python train.py --n_layer=16 --d_model=192 --n_experts=48 --experts_per_token=4 --d_expert=48 --d_shared_expert=192 --activation="swiglu" --moe_layers=[0, 1, 2, 3, 4, 5, 6, 7, 8, 9, 10, 11, 12, 13, 14, 15] --router_score="sigmoid" --normalize_top_k=false --routed_scale=1.0 --balance_loss=0.0132 --balance_bias=false --router_bias=true --init_std_router=0.031 --lr_router=0.00135 --n_head=2 --n_kv_head=1 --head_dim=96 --vocab_size=32000 --norm="rmsnorm" --norm_place="pre" --norm_eps=1e-06 --positions="rope" --rope_base=5740.0 --rope_fraction=1.0 --qk_norm=false --attn_scale=0.102 --tie_embeddings=false --parallel_block=false --init="trunc" --init_std_qkv=0.044 --init_std_o=0.044 --init_std_up=0.044 --init_std_down=0.0 --optimizer="adamw" --lr=0.00233 --beta1=0.9 --beta2=0.98 --weight_decay=0.24 --lr_head=0.00909 --grad_clip=1.0 --warmup_steps=492 --schedule="wsd" --decay_fraction=0.605 --decay_shape="linear" --final_lr_fraction=0.0 --batch_tokens=131072 --seq_len=512 --doc_mask=true --train_tokens=478900000 --steps=3654 --dataset="wikipedia_en"
Below are experts of layer 8 (counted from 0) of a mixture-of-experts language model. Rows are named router (the router's row for the expert), gate (a neuron's input weights, with its number), up (a neuron's input weights, with its number) and show model dimensions 0-31. Each number is 500 + 25 x the weight over its row's rms, rounded and kept within 0 to 999. Numbers have three digits each.
Before each expert's rows: a language model's description of what the expert responds to. This comes from a sample of Wikipedia text that the model never trained on.

# expert 22
What it handles: Parentheses, compound nouns. Opening parentheses before notes or figures (Köppen, km²), and nouns in company or product names like art, bar, Services, Co.
router:512496500493470510449545532525524518510498534487483553509529490498474535491504522492479487499524
gate0:458507444500549521492535500497497493479514533487503509496487479462518496523521505492522481509509
up0:467520543562486473567509496491505476506506499522500483506505528491488503507533531470527480527525
gate1:524466498515468533501553531471485500492479496538533512492521534509514531529506446508451483495495
up1:505511456559492500548538486492465514500509486536505485490512488528506464509474495508508509500461
gate2:492487493547443515560534467489508511461544535481487497503496494516511528499498460501481515497505
up2:513494474491480552520493475510492496466469500503525470497484450560503509507472506508499472501511
gate3:545518497531491539509486457486508516466512527485463485483510492503477551524460463460503507507488
up3:558511470539479486486456515483495519469477494500484496440498500517522517509460507551490474485494
gate4:509503504481472491515503462489480488474501508493512517502526504486472482513491449479477488478472
up4:497513524448487483461523515529497479493494475503505484479488510516473480501466483507526501501525
gate5:481498514513491466485513523502511495531500505527538529488501492483481530469496509493528514514536
up5:492554512494512504507491498450494487529516476516482509464520525503556498527446450476518467513498
gate6:512455473470461484494487530546557458491509508516458512460510462505496492469499519548439537490468
up6:517528495516538466494506492500488483522514470485532486510488521536501496493516470474575483496479
gate7:506485474522463509493497441487496539497480505508479509501545496523440483521526493497430467506512
up7:541470443493457449516505516507488493502498510466524528505526541505522510486484543505520510517525
gate8:500492510501509547530485499507491503500478474486506559483496491527475471500510484503538496497503
up8:526477459518528484544459545495488498484534501503512473481527504531542494497516496520516492505499
gate9:489527478508510499514530495491528498497486494507484536486535492453462484510501499478515468499486
up9:526509533493474514496484472479446501487483463495506462514492451485527545482494475496437477506544
gate10:463516519539499504460485514533500502482526452518547496509477521515490476468477541491512453511469
up10:546492519471460459525504483485504517489501505543468495498512500477501519523492468501477455476454
gate11:496508526516472521557495536506486487477483515521503461542504508462486501473507480488467518491486
up11:549492504473546520483463488488524499496501515522466510514518528490504496489494517482503529486490
gate12:494500494482510456501529538572506523508474501536511560494501513507527537504508514484480522516534
up12:509521498468522526505465490462445520455468495423514498460544519489487489546537519472499501487512
gate13:553512532479483497484560474513498503502486499532444517553485530464521515551467557478544488520501
up13:515474485528529494507495488494500520480465500540485526487512438534487471497487500484524487483463
gate14:512489479519496528493474492545525482521539514524518530491493555491490526486495555535517493480519
up14:444488486509494458493521533500505481517503501497484499496449435489526474485480467498511496517533
gate15:493500470494483517486512558511506558504524510519524505489490494512533514460471488506476439459505
up15:514479483469553498467544486533518461510479502474483525462500483487528452515509474499490539520522
gate16:499484477516496495497545482534482474486453475519503540492528503449500532530522484481522520515523
up16:517505504495514505484459481535509511503489462497494518532516437520505461486469503470479495459474
gate17:497501454511466543470457532491510498484483497518498523511490560515520471524492494549458501480527
up17:514484481495490524517497471523533505525463471503531476496476518501514530545510546467477471512475
gate18:554497502458575522541538510497514548512450505485490513511477558468489525471450496515467476459481
up18:435515476558489493469501476438495515516510511487516452498563501493534489498524479429532493555501
gate19:464502530540487486473472459507459556475529496529518501506498511515504497513523481478515496517478
up19:519498529521544513479484490502504487494515509448536486484498516451473490496461494494482490488504
gate20:491555519473512488541487503502537494508499509554484518534503492509484497452500525477483514499500
up20:512514528519500476519490513483530529490497492478527530526506493490459502505449483542500511489492
gate21:512474476501482527476541498513517481484542506501513485462501501520481457502455529545525503499559
up21:523475526537527514453511485533503515500507513442484490503530499528458464487470519535541505494499
gate22:516479526499510499500525527515532518490487470473498484454498505515456532493478481496530454479507
up22:419481471529516528460471496451474460494483468504579497500459467514497499538486457510486494479491
gate23:497502518482501481508536503508497488523493533543527512539533495492457516492481495486456473506499
up23:444535509441509462452533481516467487534463508515495516510486480500463514494501514501515484509512
gate24:551465515506466547499483538502532457500503501533545499434505507519484495520510506501485502461513
up24:515488512505524487483481542504494504521490483509526511494504505476491409505483480441428494477490
gate25:527513487513486529474476561480501542457498517490467490508550515467498475486524485535513477489491
up25:516526511509480506443507505478528549510542500509513462494507524522517483490521495497489517530495
gate26:519476495522482507518497476560514518480514476505483498482555476455526505523495474497491521495494
up26:486503512484509532489483495475500496481508498510506532484459474430520473581486449509456504514494

# expert 9
What it handles: Verbs introducing objects. Verbs and prepositions that introduce a following object or name, such as called, gave, named, includes, titled, of, plus line breaks after short descriptions.
router:528490500488534535464526527515546519491482501507504503497552530484498489493479465526504473497539
gate0:496517508488496497538557502472494458454530508440484497519497480476503523528534515490469520514515
up0:468507520534502499531492506499523494514488506504463519528513541518487504469543531489535487527528
gate1:539456532492447517486469511478489466510469456521498506517493491475517475486515473491504501526508
up1:489508489517520563518497543488525506529502476508507472512519474533503474500493511533508524498469
gate2:467440488526481519551513479516535517454490498536498553517503462515517512501500460526454479481511
up2:503499510525472498500531489478499502514484469513520461487461525474479505539512476466544476481474
gate3:510512487547493553506533523521513491482451526511518497476515469512525507494510508471497425497490
up3:525488471514527481493455524463493489492517515484464501487503532484492520553462474491421473476500
gate4:490516500528524495472495495529504454473516517504525527501524482502467470513465489526471494493496
up4:469526508511544528498475565513523500454516505500508497526487506504474426458504483497545514483515
gate5:504498506511466527485507485515508458527508515502521494477478529485496512537485453478485514496523
up5:532519498486523549496531488530523513504509503502468516455499502462505486552460464522468500494489
gate6:487508442513524498545495510521496472474491470508500491460494478513500471496461487509463495457476
up6:501527503489510458492516474517526476506500478467473522515488503490462534474532542491531502486458
gate7:493504486518534497505558476487494533475487487498489479519525508458470513530510519486471544495542
up7:531462438533476458499493503535489504520482493479538508513487483501497524500517498545512483514496
gate8:513494512494543542514484507527462516502501509463503500492528501497486472500498459449494523489470
up8:526470468506536466521472569490481506479506416475543484490527488502548531463530508530536520528529
gate9:578505523501536447499482516515501457487499508517520504530499476488469449486505482494501476511494
up9:466497508468468490485489527500492528500490458513510476493484441488456524552515489507481488490491
gate10:494544505565522538498497508513478510461526472526540495469514524496504474504452521468485463496454
up10:542504531531500420529493456481497506518526513505493476486482476482438528540494477492509513496492
gate11:513509504469480514504527482507479491480487534452489516507501446461473495511486486497492485490475
up11:536495516504526464507467512483517489520476522480503526501515494470514477513459469519507515522515
gate12:498453505454518503489490540505493538500518474506482517425520523511479468503481505480516498511521
up12:466512499461506531539492539520499501468486472487536485506453504481440491535562492522480485524540
gate13:492474511522489516505527522484507495468501506539480548515492496481509506498491525497485469496479
up13:500503481494467411514510479483523510489495511478510539536469422488489483496509501491493479489467
gate14:509500476474503504521504446527572497509511475467518503508518533500533529522544540530518513484509
up14:472473492491458453499503495487498488503544487509470495495472482484524488557486494482462517521535
gate15:486495524542532547523496540508536525483464504526500489477498509486517532493480507456461466456529
up15:507484486465509530472536499531484454493484533488455456416477493501485480532491482543509494524517
gate16:502501496532509515511517501497503446503460510536514552548523488480524534503541495446500522512519
up16:537510512474474490474483516532497506509501480459501508496513482506509462453464458528493501487544
gate17:539519498491507555458511549490519511487453499510479521510520538465548480513495507517489494475539
up17:533507490513510490519539450519524488520517477511558491531478506525526461479484532453488467488470
gate18:539500511486561521493538494496492520460477501501538467516476568465506504449492497501468468474502
up18:487519512513497469485468468482511521510529486440514480493564498482521478512529458470512481556461
gate19:459483500531487516489514460499492528481538467478523503523528558487480504523511466504512478479456
up19:522497525535519491461500482518490502522519463497501455515520494540485492485493490516479514484505
gate20:507543489496501466473474500494546507524492523514498505555491498471486494456525506480522495500494
up20:507499502521501522516510502484485520501517475512494509471495487502471522474479506513471525486513
gate21:484481461492508501490561475514456512503543483519454475480516546538503487492492526530501517486543
up21:512531488494518528481515496506446535524520493477490494493523520501473492533458523469479503496471
gate22:505507472506493549468480510535571530500501519487486509502484480513493505553472491509535467481495
up22:471507474520494505519494492475499495484506456489535498505487495437533469494525489461510487509480
gate23:508515517478509504504486478501526471508458491524520498533530563497471464481440474498454474505530
up23:497499530458518513493507465486510472516479459543488480471520563517483476494502459545528513531548
gate24:516522526476496547523522510504516521476493490534526490472506502551512477520526432533469489489520
up24:535486485474464471481491530498521508533509496490544497501496444493471440497489492485427527507496
gate25:491498528523506510483494519495488479478518516507499461429534559514458513481482524526527443476511
up25:488507514509476524494513487483527526485547501499496489432506498477484479492526502511458495481503
gate26:511477464510517483501555441500498497445535491538496477505521496482486455481476520514478491476486
up26:537537528510518527515510494491470507481500490455508522482473518457503461545448476513454484521513

# expert 47
What it handles: Biographical verbs and prepositions. Prepositions and career verbs in biographies after he, his or and, e.g. joining, graduated from, representing, against, to.
router:499487506500504535452526515496542500510486515538510537518540499495479476509538466516508501502561
gate0:527517482506502465494468492506486497443479549475511467506518505481536524509501523467513498520503
up0:465531525551505521554514487520514473507505509505501467498489551494503509483538534488540473494519
gate1:534458476514470524503536507458508513483464492491483502518479497520528497538527474444476484488518
up1:457540473539514557508458530487524500518538517536480482484489508539498508503483466471468493508467
gate2:509466470518476497548497461527494522466527472515500532520483492492525502508511476484455473486516
up2:524510490498470500491540491479488486495452525548511500474437494567466510509477548490517466481444
gate3:504492483523501506472543521491456513487494572496459494513515486502492516531506450496528474498489
up3:519498500551506501512461514491531477476473468507512522487512509478496505500492526515467481503496
gate4:492476498490478477462517495539479470478506532522501569525530486506477478499497471532479498486508
up4:489509522485504498483497540531472474506541534484502516500520490496461484525526488537482504479528
gate5:483479499487474486501500509509511459537450481524537503466491507482489513549516485455512538495582
up5:512535508495533498514482498484502487505501515509469487471521539486521481533464496452486476504511
gate6:495487463494526513514474506507531479490518490558503498475460468500499477480536512534435523487483
up6:482511518493541462486495520516479517489489506505465513484489544526484562469526502498503470502484
gate7:478498443508503538506500483474541533478483479514522536512492473493473477454492474449486486466537
up7:509505469500476433499518488511428557521472499459514500522508542524514537518541536535485526519481
gate8:512450507546520531498504535505500500478459505474498535501494536504512477482510494512521537497500
up8:513487468506525483534500556483509546475505478493470452487563499504544509455507478500524495496502
gate9:506516511488531514561488478497539520488499484495506488471519493497481467527522497475494478512507
up9:490494513508506499492494529471484547499509472484507524514498489464475502503511545487515506486509
gate10:463495508550473501472462512503532495491499480502522487518480508522505496540468509500525499487473
up10:529496509465501470538557471468485549473495486527489467510490475532501490508518442529482471487497
gate11:482493532516434517505526557519496460483507489518488504471521464429461469550531483484514518490513
up11:528508513512506495482508528503514495491465526503502556500540496501514517508494496524529524502514
gate12:474490488469522515529528514507480529482521501509514513477533524524518534464516517468498471472516
up12:489508493494521489503454498488485512490553478459501478556499524484512480484518497479466520460536
gate13:529472520525511525475494495487502498461449451525472530535486487484507506473495507463538502504535
up13:517497485513502477551532458507492498478531511469474514529479469473501469518512479495518466477504
gate14:517457489506508496511512474517535462530476492519500507486487509463517497515493489551504510477504
up14:471465449529459511494495459481505498536543523511509512525479446486524507545482509472446494518555
gate15:477500516490477532494511563511514527481500501531497524523511506535532514497508508503517454482484
up15:500498402454514532488530496541508496517471498501482505443478502472532457494515465471506517515508
gate16:458515489534513560461537514519517457507457515539515562500537492485513507555500509490486521488507
up16:531501531465486481500449450521480539491500479466510488521484483490490508463474465516475497483488
gate17:520499511506497590476512537486549504481469469535481496492507528545514503490463512548511496483561
up17:468500478469482472515497487523488534498500512478544487518496533479497540530522507444458475516482
gate18:505484491504541556509475533457494527480505501506485482479502535469495502489478474513434468486506
up18:488534498547517465511515463504460478502498510484479455506536511490497490506497500451509483549485
gate19:455488511500509496472513488492497521477481461550536545490492541496529531507486424495472495514507
up19:522526514508500500437477538513471482507522510474491491513539496499485484559456506537504499486479
gate20:512495499513472466540493494492519513493493514510477527501493524495468503465531474514530508509510
up20:532544511533557519556468511465488488524491470531505492488485474497499522489479508497494478501484
gate21:491475484472529470483552478531490493505511480520531500485497507502451495530487547480522503494547
up21:532505509499527503513516505512505474527506513463536501515529537480454483506472535478525505493530
gate22:534514515468469493481486472514528539497497533521529507492496475491455547534459478534553472512494
up22:461512479484483502462506446524485490482479458475564494502484497444469513558482442519476479488475
gate23:484504506469482535499520520485512477522481532529511506532490498499462497489510456505504472514524
up23:501541527462486544457506490493501531524491493531511523480520501482508510486485471492550450530500
gate24:502446523510420496524493513472504462493502490524523499473494487494453492506486481531448501487541
up24:492511507507515466520506521519522539545495461481510464489530470484506456471518495479474500496481
gate25:528521481537480528510498509508480494477492531488500492479493524511453474456551497501542453474466
up25:521536534530474505502533530487526535479492505503551501454496524512491484524540484499489515517473
gate26:506511461493511486509509463504468538499492508475485500481503471515534464525499486486494483474529
up26:514500527506521490461488471469520533474467514516497528496463505482541514523488454510489543548483